Weights of a small mixture-of-experts language model, trained from scratch on English Wikipedia: vocabulary 1024.
Below are experts of layer 9 (counted from 0) of a mixture-of-experts language model. Rows are named router (the router's row for the expert), up (a neuron's input weights, with its number), down (a neuron's output weights, with its number) and show model dimensions 0-127. Each number is 128 + 32 x the weight over its row's rms, rounded and kept within 0 to 255.
After each expert's rows: a language model's description of what the expert responds to; "comes before" lists some tokens at least twice as common just after its tokens as in all text. This comes from a sample of Wikipedia text that the model never trained on. Tokens count by the router's weight.

# expert 55
router [111 160 135 136  77 170 102 113 158 113 160 190  47  91 138 156 143 144 119 171 123 155 113 170 105 139  65 127 118 143  66 169 121 140 119 137  95 164  71  99  65  84 105 192 162 110 166 103 138 113 156 144 182 105 100 117 107 129 110 116 146 136 112 113 155 122 110  88 140 118 105 142 147  99 139 118 103 112 165 200  89 163  64 105 102  97 113 167 120  84 131 141 101  66 140 174 141 145 123 132  71 141 119  63  70 139 129 121 147 111 115 182  87  71 162  86  95  86  86 151 174 112 144 147 111 139 147  96]
up0 [147 151 100 113 114 116 169 120 152 179 116  52 145 121 120 144 108  86 141 183 128  86 153 146  65 200  86 117 116 160 164 151  85 126 161 119 140 116  97 145  90  95 141 117 172 131 196 160 153 124  92  72 149 147 109 191 104 125 126 139 134  99  58 125 165 106 137  70 133 149  89  86 121 177 114  91  73 121 130 107  92  93  99 186 131 169 180 145 130 116 113 170 145  83 146 158 162 127 136 132 138 120 152 147 129 120 126 169 119  86  52 104 144 100 134 124 126 131 140 170  93 138 222 158 137 121 185 110]
down0 [152 129 145  52 132 126 160 179  87 149 111 125  92 108 117 150 132 111 102 191 128  92 163 213  93 149  89 117 122 123 149 135 105 165 153 153 126 161 132  99  43 136  94 134 142 101 112  92  71 123 157 143  60  92 166  67 171 194  92 121 118  53 159  90  86  96 152 164 160 176 147 157  97 100 126 168  93 116 120 147 114 160  85 176 145 156 108 139 167 131 101 151 104 173 129 114 119 143 150 102 170  66  88 114 107 122 149 109 176 153 150 178 142 121 127 111 138 160 164 152 149 145 130 109 109 125  80 110]
Description: Mid-word vowel-consonant pieces like end, ot, ay, ow, ind in surrender, Lavender, people, windows, show, Notable.
comes before: "s", "ed", "ing", "er", "t", "ever"

# expert 22
router [155 102 153  61 139 120  84 160 157 130 154 170  88 112 136 141 153  67 155 146  94 151  68 174 118 183  75 167  92 163  74 167 101  92 148 123  97 115  84  92 126 159 122 209 102 136 212 132 112 109 162 172 123 184 132 127 146 140 163 139 154 154  63 133 137  99  75 130 129 167 162  98 166  98 163 135 168 154 146 152  52 139  82 111 121 112 114 155 103 112 135 181 114 114 121 153 136 116 107 125 120 154 153  68 100 133 167 177 137 114  86 128 147  89 113 110 130 120 144 126 148 163 157 190  78 127 142 121]
up0 [105 133 148 124 154 171 175 142 155 183 152 120 125 101  84 162 139 115 141  34 149 129 125 139 118 114 165 130 145 132 157  91  94  60 108 169 168 134 113 161  79 134  87 108  92 125 113 149 132 170 109 167 183 104 176 134 139 150 133  90 101 211 165 150 112 123 150 142 114 183 116 137 142 159 102 120 106  97 144 136 160 136  87 177  79  67 104 178 143 166 186 151 166 148 101  63 134  69 170 109 142 153 130  97  94 180  92 126 130 172 118 119 164  95 117 129 107  85  99  79 150 136 120 153  87 102  78 101]
down0 [110 141 130 160 195 130  92 170 130 114 112 133 167 222 164 104  79 156  88 107  71 124  80 145 105 156 110 135 134 119 149 119  84 168  99  85 148  87 125 105 119 124  89 173 184 105 139 114 131 149 130 126  80 140 190 126 143 118 100  91 149  99 140 127  89 114 183 135 165 138 158 139 117 214  94 191 130 123 137 152 118 174 181 116 133 125 123 114 169 139 132  95 121 145 170  96 134 125 136 166 118 175 101 175 150 218 141 167 150 106 154 191  79 115 139 151 178 112  87 135 173 176 105 158 138 127 111 144]
Description: Word-final s and plural endings such as es, ers, ings, ents, usually before a comma or "of" (plugs, costs, Hills), plus mid-word s in lawsuit, newspapers.
comes before: ",", " of", " and", ".", " in", " were"

# expert 36
router [113 107 151 117 159 126  72 147 123 122 203 165 114 118 201 169 104  93 157 152 108  78 123 151 174 126  97 187 107 150  97 163  92  94 119  98 118 128 101  98  54 109 135 147 148 127 158 143 150 110 107 154 179 123  98 148 149 200 168  86 175 147  82 169 134 106  82  79  95 131 135 120 159 136 144 107 173 128 160 131  79 144  76 135 131 117 142  83  88 121 116 147  99  82 109 102 115 152 134 129 112 174 141  90 105 155 168 141 154 171  92 173 132  89  94 121  83 137 152 137 147 166 134 208  84 113 137  52]
up0 [112 125 110 112 183 143  98 134 166 125 161 186 171 118 102 146 114  99 145 108 170 159 171 130 105 120 126 170 110  60 112 101 126  78 155  91 121 208 139 146 103 169  94 163 155 155 177 101 130 130  75 175 216 100 163 118 134 135  86 134  99 117 112  58  76 127 115 140 113 134 133 163 163 195 170  86 182 111  94 138 114 121  88 107 127 217 109 139 188  96  83 118 105 167 118 109 119 183 143 146 107 114 134 142 103 119 133 102 120 114 157  91 160 156 142 185 151 122 192 117 138 153 141 121 135 158 122 153]
down0 [145 149 132 116 146 127  46 124 159 155 124 173 186 123 130 163 151 177 113 142 118 103 100 136 183 173 119 142 171 158 137 115 194 152 100  98 161 131 160  73 111 119 119  86 104  93  89 182 137 107 132  97 187 140 162 134 104 149 135 121  83 137 140 116  71 122 146 140 184 129 191  80  96 123 111 118 147  96 109 173  94 114 104 140 117 191 150 138 121 121 166 158 123 190 158  51  92  57 206 114 122 160 142 162 168 154 137 170 109 133 158  97  89 142 120 171 118 111 101 150 117 194 115  96 128 117 143 148]
Description: Century digits 19 and 20 starting years, such as 2010 and 1752, and a t after in or un, as in intended, until.
comes before: "9", "8", "7", "6", "09", "08"

# expert 40
router [135 119 122 102 110 100 116 184 143 130 120 149  93  99 161 141 120  89 166 150 135 122  52 188 115 191 124 179 102  99 112 126 142 101  87  94  96 131  62 112  82  90 113 223  81 125 178 103 122 147 111 176 166 135 150 165 140 164 121 111 153 148 131 146 122 106  90 127 158 112 104 112 165  66 115 124 202 133 159 173  59 123  76 113 165 131 131 134  90  70 123 133  94 114 159 130 173 191 107 121  92 149 136  94  98 104 137 165 126 130 105 168 112  83 115 103 100 145 164 117 124 138 159 175  86 116 152  67]
up0 [155  97 122 108 106 130 146 127 141 134 161 122 118 103 116  67 126 113 216  86 110 118  44 108 106 116 150 180 134 160  56 158 149 170 139 163 112 141  97 116 134 114  89 112 151  96 159 141 137 154  91 134 154  84  95 163 176 135 161 143 153 112 139 129 144 142  75 108 108 143 158  78 142 115 122 111 108 119 117 166 150 194 113 138 155 162 116 115 163 122 155  71  98 207 109  55 162 191 102 165  95  80 134 146 153 125 156 136 149 115 131  71 138 176 111 146 188 169 141  46 107 102 144  93 161 103 103 128]
down0 [127 104 136 147 109 152 112 139 139 111 111 179 157 118 127 118 152 167 191 144  79 156 144 110  66 153 140 171 133 140 160 134 171 103  99 128 152 151 140  81 123 160 140 111 101 106 198  92 148 159 152 108  82 126 200  90 157 100 179 146 150 105 139 172 135 141 110 124 116 113 149 105 138 171 177 112  82 107  91 177 173 128  80 145 134 114 185 105 156 118 130 109 141  85 107  95 141 229  69 157 212 147 153 174 151 112 115 114 136 146 156  87 156 147 114 160 176 113 137 122  87 135 105  51 149 110 160  79]
Description: The suffix ly (short-ly, Brook-ly-n) and the final digits of years in dates, such as 19-70, 20-14, 179-9, plus month names.
comes before: ",", "–", ".", ".\n\n", ")", ")\n"

# expert 12
router [154 138 144 139 108 115 116 154 123 120 153 209  81  76 185 116 105  78 180 145 131  94  81 172 101 152 105 146  99 126 107 158 108 121 150 108 117 153 110  83  98  97 103 182 127 123 164  82  74 102 129 179 145 152 141 144 108 133 172  88 121 159 110 184 190 103  72 129 118 145 146 111 147 126 156 128 170 128 127 152  85 144 125 113 172 134 109 126  86  68 100 148 100 118 124 164 120 135 153  91  63 168 122 105  67 138 105 153 111 111  88 168 136 104  98  72  87  73 151 157 165 138 168 170  91 129 159  43]
up0 [145 111  71  89 119 128 126 154 136 199  70 149 160 157 169 115 102 134 106 165 112 134 143  89 102 200 176 128 102 155 180  85 130 189 129 117 149 190 114  87 142 177 114 105 116 152 130 167 137 137 174 118  86 135 165  81  98 106 104  88  98 159  92 169 148 117 126 113  82 105 151 167 184 113 121 121 132  73 144 163 150  87 146 157 152 161 170 111 173 139 160 104 179  89 141  69 188 125 137 126 160 122  92 107 131 114 115 151 195 174 140 110 182  76 103 105 137 123 173 111 155 133 105 164 117  88  99 100]
down0 [150 133 160 156 142 158 134 139 113 121 131 137 125 113 121 140 157 162  97 135  97 169 185 108  75 168 160 133  75 181 132 188 105 125 148 132 153  87  96 171 138  77 178 157 132 130 117  87 139 142 158  90 184 118 150 153 108 118 123 107 123 115 189  77 136 167 130 159 152 183 100 105 185 139 111 109 159 171 104 122 138 120 126 149 149  94 150 127  88  92  93 146 172 130 149 178 139 146  66 149  78 100 129 154 115 123 153 163  86  95  82 101 205 125 148 121 156 135 101  34 213 157 165 188  96 139 133 131]
Description: Relative pronouns, conjunctions and subject pronouns starting a clause after a noun or comma, such as that, which, who, he, it.
comes before: " was", " is", " had", " be", " has", " he"

# expert 39
router [131 140 115 131 111 132  83 164 118 141 200 169 106  89 195 150 156  99 195 184  80 119  98 173 141 161 120 156 127 105  86 126  75 109 129 107  67 182 121 124  40 102 151 118 139  94 169 120  70 104 129 169 139 139 120 142 148 157 177 126 121 120  99 192 173 104  83 128 147 101 108 112 132 117 134 149 155 120 158 152  80 107  92  79 137 135 116 136 128 108 102 146  59  98 150 165 155 134 178 131  55 191 130 101  65 155 134 161  90 145 122 126  84  86  98  92  96 104 153 137 128 148 126 165 128 140 140  96]
up0 [ 89 121 132 121 107  80 112  93  99 119  95 130 123 128 155  98  63 169  85 159 137 108 126 183  82 190 209 148 144 120 122 149 125  93 156  92 116 127 187 138  75  83 144 182 153 105  80  96  94 146 116  76 133 111 144 138 139  86 169 123  93 141 102 122 144 144 116 100 163  95  93 162 169 121 157 117 105 140 112 131 156  95 152  96  88 169  99  62 139 109 130 171 147 190 120 163  88 160 114 153  88 144 166 120 143  79 126 129  83  79  87 110 115 154 154 105  93 183 186 154  89 195 152 121  86 102 150 134]
down0 [163  62  90  73 157  79 129  99 171  80  67 152 187 132 113 146 149  85 175 171 135 157 112 128 118  70 121 155 106 166 110  68 184 108 109 130 108 120 113 103 195 142 110 139 144 113 136 102  64  99 145 139 127  97  63  97 113 152 122 169  42 113 104  83  93 134  93 107 108 130  89 144 127 107 108 145 108 111 139 144 168 131 158 116 183 107 109 172 175  93 191 146 176 147 136  99 172 128  74 135  95 109 117 129 110 105 132 143 100 149 125 128 124 121 137 166 112 155 150 163 165 118 141 116  58 172  98  90]
Description: The word the and other determiners such as his, their, its, this, mostly after prepositions like of, in, to.
comes before: " s", " f", " first", " m", " c", " b"

# expert 21
router [168 117 142 112 117 101  82 219 125  97 142 153  91  72 144 136 116  72 155 183 115  86 112 157 121 154 101 166 117 124 100 139 104 130 164  95  91 125 121  93  81 108 163 171 143  99 152  93 129 116 128 170 122 183 160 172 128 145 158 111 132 161  76 105 156 115  97  97 151 179 179  64 151  83 151 125 126 126 142 201  94 104  89  99 127 129 119 150  97 104 101 155  87 102 185 106 106 141 144  92 114 179 126  81  85 152 108 148 102 136 102 170  75 107 105  58  98  97 124  91  83 123 115 160  66 143 101 157]
up0 [115 107 134 100 132  74  98 155 160 175 120  75 181 165 153 131  95  98  65  91 129 111 165 105 137 168 144 107 100  73  92 107  88  93 114 123 128 108 166 143 134  91  86 137 195 105 114 124 144  91 113 142 131 114  94  94 150  83 131 160 100 149 149 111 160 105 113 160 145  97  90 160 167 126 144  48 111 161  99 135 118  99  75 125 109  59 128 166 109 141  90 157 158 105 106 133  61 180 188 133 122 170 164 105 108 160 142 100 148  54 175 163 115 166  90 110 144 128 102 145 134  87 197 104  76 119 139 147]
down0 [105 123 156 100  30 153 107  79 119 114 154 129 107 158 139 132 148 137  93  85  89 156 123 145 137 184 125 172 101 136 158 142  83 141 101 122 115 176 145 120 152 128 101 149 114 136 174 153 157 168 106  95 143 157 119 116 106 170 146 156  63 124  65 138 127 156 150 207 146  96 135 137 131 153 158 125 120 122 178 112 121 112  75 153 145 133 124 131 112 101  92 160 158 172  95 217 185 178 166  90 124 155 202 163 128 136 127 142 128 117 143 202 154 137 139 105 187 124 135 124  83 148  61 132 171 143 174 169]
Description: Word-final suffixes making abstract or plural nouns, such as -ism, -ity, -ment, -ations, -ities, usually followed by of, a comma or and.
comes before: " of", ",", " and", " in", ".", "m"

# expert 46
router [132 137  97  91 101  99 116 103 133 125 146 176  93  80 169 142 128  83 181 165 149 136  98 148 116 170 119 157  74  88  98 151 119 117 106 141 101 127 118 118  83  72 124 165 105 111 175 104  86  91 120 178 161 151 155 138 182 163 133  97 113 145  82 138 182  91 129 111 153 119 124 109 167 113 123 109 191 137 155 143  51 182  61 130 109  99 120 128  96  49 109 185 137  82 151 113 138 123 147 100  49 142  91  77  76 122 129 140 112 138  83 155 121  61 120  95 113 116 121 161 158 156 177 170 112 120  93 116]
up0 [145  93 153 103 146 129  95 118 165  83 146 169 179  90 174 127  71 113 177 138  81 117 158 141 120 164  82 152  83  97 144  81 205 190 132 126 191 135 165 186 161 133  52 155 109 110 171 125 127 148  98 150 128 105 137 137 200 177  68 135  86 150 127  97 167 116 110 133 154 160 106 121 111 147 120 152 116 205  98 128 129 128 151  91 139 124  72 124 126 160 126  76 134 122 158 158 139 143 180 113 136 117 143  70 167 127 156 160  90  83  93 147 161 149 104  90 146 135 107 135 149 125 101 128 153 154 138 198]
down0 [ 81 110 161 155  71 151 127 119 133 135 119  83 145  83 124  86  87 173 125 145 158 101 132  89 144 152  89 167 125  67 109 108 155 166 113 158 172 120 100 135 134  92 189 113 113 121 138  77 120 149 149 135 130  95 158 132 122 154 166 147 134 108  89 115 157 122 165 198 138 145 187 141 111 188 121 189 138 196  92 152  96 170 156 119  94 145  72 128 130 166 114 123  94 158 127 178 111 122 128  90 156  69 126  98 129  61 160 109  70 166  85 142  82 196 129 143 125  97 165 110 103 172 151  96  70 115 128 176]
Description: Forms of be and other auxiliaries such as was, is, be, were, been, had, has, including the be- prefix in began, before, beaches.
comes before: " a", "fore", " the", "ing", "gan", " s"

# expert 10
router [133  80 119 145 142 131  99 140 154 108 214 170 109  93 169 183 101  72 160 162  93 102  66 160 147 183 109 175  85 123  53 133 109 107 162 128  69 121 115 117 119 105 167 164 152 111 144 106  88 163 126 161 166 103  86 117 150 161 115 148 191 162  94 196 153 126 106  99 130 108 105 157 125 126 129 154 191 125 152 158  67 130  62 152 121 142 132 127  98 115 153 127 113  92 104 104 115 170 160 137 122 196 130 124 106 110 158 105 134 135  77 156 160  92 118  96  79  96 186  92 138 104 112 186 126 126 141 115]
up0 [132  56 138 142  67 126 142  99 158 138  97 183 128 118 206 125  44  71 111 162 127 129 105 105 131 108 110 138 178  90  85 110 109 136 108 104 175 146  87  84 129 129 145  95 109 127 197 118 154 115 103  93 129 109  97 191 129 146 108 108 136 167  99 173 123 172 152 129 158 105  92 143 165 153 141 114 138 120  99  88 101  83  92 113  70 148 124 125 104 164 157 134 113  78 128 156 113 131  71 128 159  59  93 106 157 201 164  45 132 106 136 114 123 145 146  94 132 138 164 146 169  97  65 125 131 128 130 166]
down0 [142 139 130 134 139 136 128 101 147  76 179 127 123 103 147 108 134 132 109 149 103  53  98 160 128 153  70 140 154 190 124  52  73 106 145  82 150 106 109 156  74 128 127 118 138 113  99 108 126 202  74 111 184 134  57  79 118 162 118 135  65 112 112 166 109 141 123 137  94 131 121 107 124 146 120 107 125 100 143  94  86 106  87 108 188 121 130 144  89 150 144  99  87 228  74 144 126 121  94 129  70 116 121  99 147 203 126 176 137 149 163 119 123 110 140 190 120 100 122 116  73 113 144 154 114 131 179 152]
Description: The letter r and r-clusters like tr, pr, gr, cc, mostly inside words, such as Proc-r-astination, Nutc-r-acker, st-r-ategy, Pro-gr-am.
comes before: "ess", "act", "at", "is", "ational", "ain"

# expert 49
router [159 134 127 125 120  85  98 132 118 120 154 186  81  98 166 123  89 110 185 138 111 127  74 161 134 182  97 120 137 125 115 137 129 116 157 131  60 167 104 117  63 101 148 169 132 111 161 143  83 110 162 144 110 134 134 150 138 160 108 122 152 155 132 195 158  61  57 112 157 152 117 108 139 102 163 137 105 143 171 141 145 122 116 112  94  67  59 136 143 107 112 172 102  95 144 156 156 152 152 137 118 133 156  75  52 160 127 167 136 132 111 157  81 116 104 100  85  88 118 179 165 178 153 160  64  53 133  80]
up0 [193 141 106  69 112  82 143 148 123 180 138 135 130 139 123 136  84 142 159 123 146 171 130 117 180 173  81 227 133 170 153 135 142  89 103 116 113 136  99 109 140 106 165 130 118 173 141 164 183 140 113 151 132  73 151 163 133  84  78 136  93 161 132 150 105 115  64  96  87 133 140  78 157 112 139 132 109  96 175 109 149 110 172 158 116 169 110 131  84  77 117 146 178 139 100 148 170 112 159 155 133 134 150 158 106 115 145 171 227 167 121 171 105 119 148  46  90 132 143 110 108 145 158 134 144 143 115  72]
down0 [ 57  78 121  99 104  95 155 158 206  99 141  95 121 159 163 103 119 139 101 130 135 149 138 135 128 104 125 111 161 164 153 150 146 156 154 192 113  78 106 187 130  98 134 106  86  92 130 105 106 105 136 143 110 160 127 120 120 117 144 149 196  85 136 132 119 130 143  28 153 133 143 114 127  70  67 130  80 131 103 170 145  43 148 173 143 165 131 163 120 142  86 130 151 169  90 158  89 147 132 129 131 155 152 174 150 108 146 145 152  81  39  97 117 123 128 158 142 172 122 158 150 128  88 176 154 157 184 152]
Description: Word endings like -ing, -ation, -ball and -ague, plus colons, mostly in sports and biography infobox fields, such as Coaching, Listing, shooting.
comes before: ":", " the", " |", "ton", "\n", " c"

# expert 14
router [107 122 132  75 148 107  80 138 128 104 139 162 102 111 202 168 137  99 191 172 129 127  60 182 133 176 111 145 100 124  92 149 121 105 153 117  98 157  81  94 113 142 136 171 120 123 163  97 111 123 126 173 151 167  92 163 178 195 167  96 145 128  93 177 167  91  77 112 120 139 136  87 141  96 145  97 139 115 118 160  97 156  95  56 105  85  75 131 109  94  89 129  53  67 165 126 109 158 157  86  59 150  99 103  91 136 142 154 142 138  94 141 148 106  85 109  94  99 136 141 121 123 165 136 144  88 143  88]
up0 [167 103 170  78  88 145  68 157  79 129  81 112 135 169  99 146 137 125 127 108 118 163 169 148 106 167 107  67 119 130  84 171 166 122 124 110 161 135 134 106 155 112  88 107 153 126 122 121 109 169 115 136 143 141 102 110 102 202 138 117 115 123 113 107 165  78 192 107 171 164 124  49 175 151 164  60 122 138 127 124 136 121 132  38 134 179 127 123 112 136 129 110  91 111 133 121 176  81  87 106 101 108 130  83 101 154 124  92 135 122 132 227  81 153  48 160 105 137 114 154 141  76 129 117 125 105  96 131]
down0 [105  92 134 129 181 136  81 166 143 113 138  95  89 129  94 162 144 153 107 168 125  93 158 152 155 123 119 108 118 124 100  74 131  47  58 110 111 141 122 129 132 113 154 132 108 126 138 154 135 134 147 136  48 133 188 168 127 114 150 179  94 111 132 101 137 122  96 207 104 126 114  98 114 144 135 130 132 105 186 129 154 169 172 136 109 125 152  76 125 103 134 127 122 140 211 179  79 165 104 181 129 109 111 173 128  97  90 148 156 172 211 125 190  56  88 157  95 135 168 128 160 102 182 141  98 114 130 127]
Description: Dashes, spaces, decimal points, pipes and symbols between digits in tables and results, as in tennis scores 6–2, 26.96, £41,000;.
comes before: " ", "0", "1", "4", "6", "3"

# expert 56
router [143 135 138 119 122 136 100 147 130 103 141 172  19  61 151 162 149  72 132 147 152 100 128 202  94 149 126 168 145 115  80 113 116 136 150 125  76 152 121  87  91  80  92 153 129  99 191  82  79 106 149 145 153 122  77 153 103  75 129 121 201 126 114 134 128  97 110 114 131 154 127 116 140 121 142 109 154 112 119 186  90 135  78 115 138 151 117 184 118 105  88 159  47 100 143 169 135 110 147 112  93 171  61  97  99 150 147 113 161 107 133 181  87  96 138 104  85 151 147 107 103 135 124 175 117 108 150  78]
up0 [115 111 134 154  74 109  98 135 109 107 134 125 150  77 108 140 116 131 114 137 171 131 125 114 142 135 133 173 146 117 113 135 116 162 129 160 162  78 102 163 112 123  81 177 144  71 115 208 103 107 135 240 152  31 122  95 164 111 165 176 148  90 169 164  91 151 147 139 140  55 124 149 138 110 101 151 155 136 136 172 109 106  93 172  66 182  73 133 137  98 162 108 114 171  82  85 139 107 165  76 137 135 108 151 125 114 120 123 100 146  83 146 124  97 105  81  89  83 107  96 122 108 163 134 182 131 114 140]
down0 [179 100  90  92 115 101 169 129 163 119 130 148 179 117 100 175 197 105 184  85 142 104 104 136 140 146 161 170 121  88  86 155 104 180 151 151 141 121 129 173 151 156 103 146  85 124  85 111  56 187 110 225 146  96 188  73 157 141 147 143 130 126 123 147 164 187 107 133 171 160  70 109 133 124 188 134  99 117 137 125  66 138 147 130 136  94 137 119 149 115 130 118  80  99 184 161  83 107 116 138 107 134 134 102 151 140 142 134  96 123 139 138 108 163  49  77 114 142 105 154  93 166 153 154 140 146 133  86]
Description: Word pieces like aw, ow, w, ang after h or o, as in Seahawks, Skyhawk, crowd, however, growing.
comes before: "s", "ever", ",", "k", "a", "l"

# expert 15
router [124 105 173  81 137  98  83 144 142 109 160 221  91 128 200 138 169 123 157 137 121 136 103 181 112 169 118 133 139 130 112 148  76  92 129  97 101 113  90  90  83 121 133 197 108 135 130 104 112 129 120 166 129 142 117 112 169 135 123  86 126 185 121 213 155  98  57  90 137 118 125  77 117  96 143 119 154 108 112 168 106 128  95 108 104 113  78 132 108  98 154 163  69  26 128 120 130 139 162 139 102 145  99  91  66 111 135 150 116 123  87 157 112  74 102 126  61 125 158 157 168 131 120 156  96 106 111 136]
up0 [148 103 130 104 180 146 169 152 182  69 125 112 137 127 125 151  78  72 117 129 134 158 127  92 163 112 180  81 148 147 170 104 127 139  50 114 136 140 150 148 149 103 141 207 184 157 133 146 187 120  93 102 108 168 125  88 114  76 112 124  94 204  82  79 140  99 145 133 170 123 158 128  58  87 127 131 119 131  86 166  81 139  91  68  83 151 109 107 147  87 105 171 111 169 109 120 110 102 133 173 141 121  89 127 124 105 159 153  98 108  54 100 151 113 144 138 142  93 135  76 141 157 130 132  73 143  98 140]
down0 [121 204 139  44 141 129 135 189 146 133 104 179 138 146 169 155 110 117 121  94 157 142 171 125 119 104 127 179 128  87  80  62 179 141 123  85 129  97 123  67 154  62  62  83 108 115 153 110 106 177 156  88 153 118 144 169 141 100 199 131 152 103 137 186 121 142 131 144 131 136 127 104 158 119 137 105 157 145 141 123 117 169 129 116 130  71 116 114 115 134 106 147 158 143 135  77  91  60 112  87 104 145 109 157  89 149 140 137 189 153 195 111 113 151 106 162  70 107 145 143  99 187  95 139 118 146 168 102]
Description: A lone space token before dates, years and numbers, typically after colons, commas or table pipes, as in Height: 1.86 m, Died: 31 October.
comes before: "20", "19", "18", "1", "3", "4"

# expert 27
router [176 129 133  94 108 116 111 180 144 134 168 126  69  82 144 135  93  65 146 149 142 135  76 139 135 171 109 136  84 112  70 123  91  95 137 151 117 145 141 120 119 184 123 164 163 101 204 116 123 115  90 146 170 152 117 155 125 175 154 134 131 143  80 191 151 101 132 105 174 125 116 151 186  82 122 112 177 134 118 190 124 134  81 150  90 107  98 159 115  97 117 155  71  62 151 146 171 164 122 159 118 173 116  85  74 124 116 108 120 124  71 174 158  89  81  90  62  95 139 117 161 145 139 122  70 105 115 112]
up0 [144 144 160 125 124  72 109 137 151 157 142 122 181 183  91 106 160  44 105 125  70 134 119 147 150 139 122 135 132 117  97 143 105 114 124 136 138 140 127 167 118 129  95 144 134 139 142 130 141 176  60 118 164 213 117 122 126 152 109 106  65 142  38 127 117 157 157 136 188 155  99  58 131  74 100 117 128 106 124 150 143 164  72 100  78 101 198  87 163 170 118  95 131 170 158 124 133 133 156 170 112 131  73 105 125 171 146 115 114  63 120 117 147 170 134 146 104  90 132  86 103 123 176  97 148  95  79  82]
down0 [129 141 114 127 126 130 128  99 166 114 116 119 165 115  48 137 113 128  83 139  80  96 175 157 115 108 109 133 107 151 182 116 165 165 113  95 125 153 106  78 144 117 198 141 135 132 169  86 128 124 161 122  79 161 101 124  92 173 124 132  88 141  66 132 108 137 167 133 132 109 110 174  78 110 172 150  92 181 136 173 129 189 107  98 148 114 136 127  34 142 119 105 114 110  43 141 100 162 129 128  56 104 156 105 133 167 103 172 135 127 162  88 133 102 134 116 113 157 101 139 131 108 155 177 149 216 125  56]
Description: Inner or final pieces er, ed, ing, ter in verbs and agent nouns, such as obliterated, entered, waiter, added, remainder.
comes before: " to", " in", " by", " the", " of", " a"

# expert 41
router [164  67 134  89 114  91 110 149 123 103 164 140 124 105 153 151 170  84 153 145  95  92  51 148 113 183  81 170  98 137 120 132  78 136 146 139  87  99 134 101 122 110 155 208 135 151 201 108 127 101 134 127 161 156 118 152  96 148 138 129 158 142  73 106 155 149  60 132 156 183  86  90 187 102 141 133 115 162 146 144  96 129 103 104 141  64 110 134 135 108 125 187 101  61 106 128 159 123 163 122  93 192 134  67  89 136 109 160 127 109  90 167 140 102 107 115  97  80 140 121 162 139 145 169  85 144  70 106]
up0 [ 28 106 139 177  94 113 131 142 159 129 126 112 102  79 111 112 113 106 111 123 139 160 105 104 141 156 114 157 122 186 128 176  86 163 110 135 124 130  97 118 161 107 111 149  87 158 144 167 176  96 168 128 126 127 112 113 121 150 171 118 193  88 199 136 127  96 147 141 168 129 101 139 120  45 162 167  63 163  70 154 145 107 106 130 170  62  74  97 119 170 146 107 191 157  88  81 125 144 121 104  84 166 131 125 101  56 155 104 147 102 125  71 117  99 179  72 116  93 117 101 119 136 132 110 140 116 128 117]
down0 [140 122 137  67 102 117 124  96 121 146 152 173 118  91  82 129 166 100 137 133  92 111 118  82 126 132 188 150 151  91 172 135 134 116 160 185 149 118  89 111 121  91 161 182  98 153 138 118 101 203 106 155  61 133  60 105 129 125  94 157 140 163 145 141  91  92 124 162 183 149 107 100 144 185 110  89  99 184 123 123 112 122  78 132 122 103 137  58  90 111 118 137 183  65  87  92  98  92 104 106 120 103 189 110 137 167  68 145  76 128 144  80 150  90 189 133 129 115 129 126 119 176 181 154 126 158 114 128]
Description: Plural and agent endings closing a word, such as s, ers, es, ions, ors, as in Vick-ers, irrev-ers-ible, Runn-ers-up, Fall-s.
comes before: ",", " of", "e", " and", "\n", "hip"

# expert 7
router [148 127 139  93 141 119  56 133 171 139 159 222  70 124 162 168 150  94 131 141 111 129  98 168 132 171  87 183 120 129 116 141 105 122  97 110 115 117  57  78 129 128 121 168 143  74 152 104  62 163 121 139 204 123 102 200 131 136 118 137 168 137 145 147 171 114 105 105 148 129 138 124 154 141 118 174 194 106 169 194 116 173 106 105 137  93 109 130 146  96 165 151 107  66 173 149 111 146 183  94 112 154 112  89 126 134 119 128 174 165 117 126 111  97 120 105  80 129 150 137 152 134 193 173  95 105 143  86]
up0 [105 142 185 123  81 112 135 118  81 115 106 127 139 173 102  91 102 162 124 161 144  92  81 130 165 160 148 161 118 116 149 164 106 101 133 180 142 137 127 149  94 152 131 132 141 104 173 142 119 136 152  92 109  87 146 151 125 149 137 110 102 204 178 168 145  99 102 119  96 167 195 133 166 138 125 142 134  70  98 170 127 181  88  96  54 188 143 210 165 122 171  87  96 147  84 104 103  96 155  91 163 139  80 120 171 141 119 138 173 142 173 130  88  76 166 152 158  55 102 119 119 144 152  95 112 168 157 142]
down0 [163 152 139 124 120 156  83 164 107 129  84  99 195 143 143 114 109  67 150 126 116 126 160 129 175  98 132 148 171 109 170 121  97 165  89 124 104  78  78 114 181 113 129 104  88 156 106 145 111  95 147 108 138  98 100 145  95  98  53  99 145  97 169 116 120  66 105 156 121  85  98  94 119 137 158 179 166 143 101  68 128 192 136 136 167 111 131 106 131  78 135 174 154 107 134 192  86 172 141 156 119 155 153 124 126 164 181 139 128  67 159  73 184 139 123  79 149 114 159 104 138 143 132 155  99 201 153 174]
Description: Month names in dates, especially in tables (October, Feb-ruary, June), and the inner piece 'ig' in names like Abigail, Marig-a.
comes before: " ", "ruary", "inal", "le", "r", "a"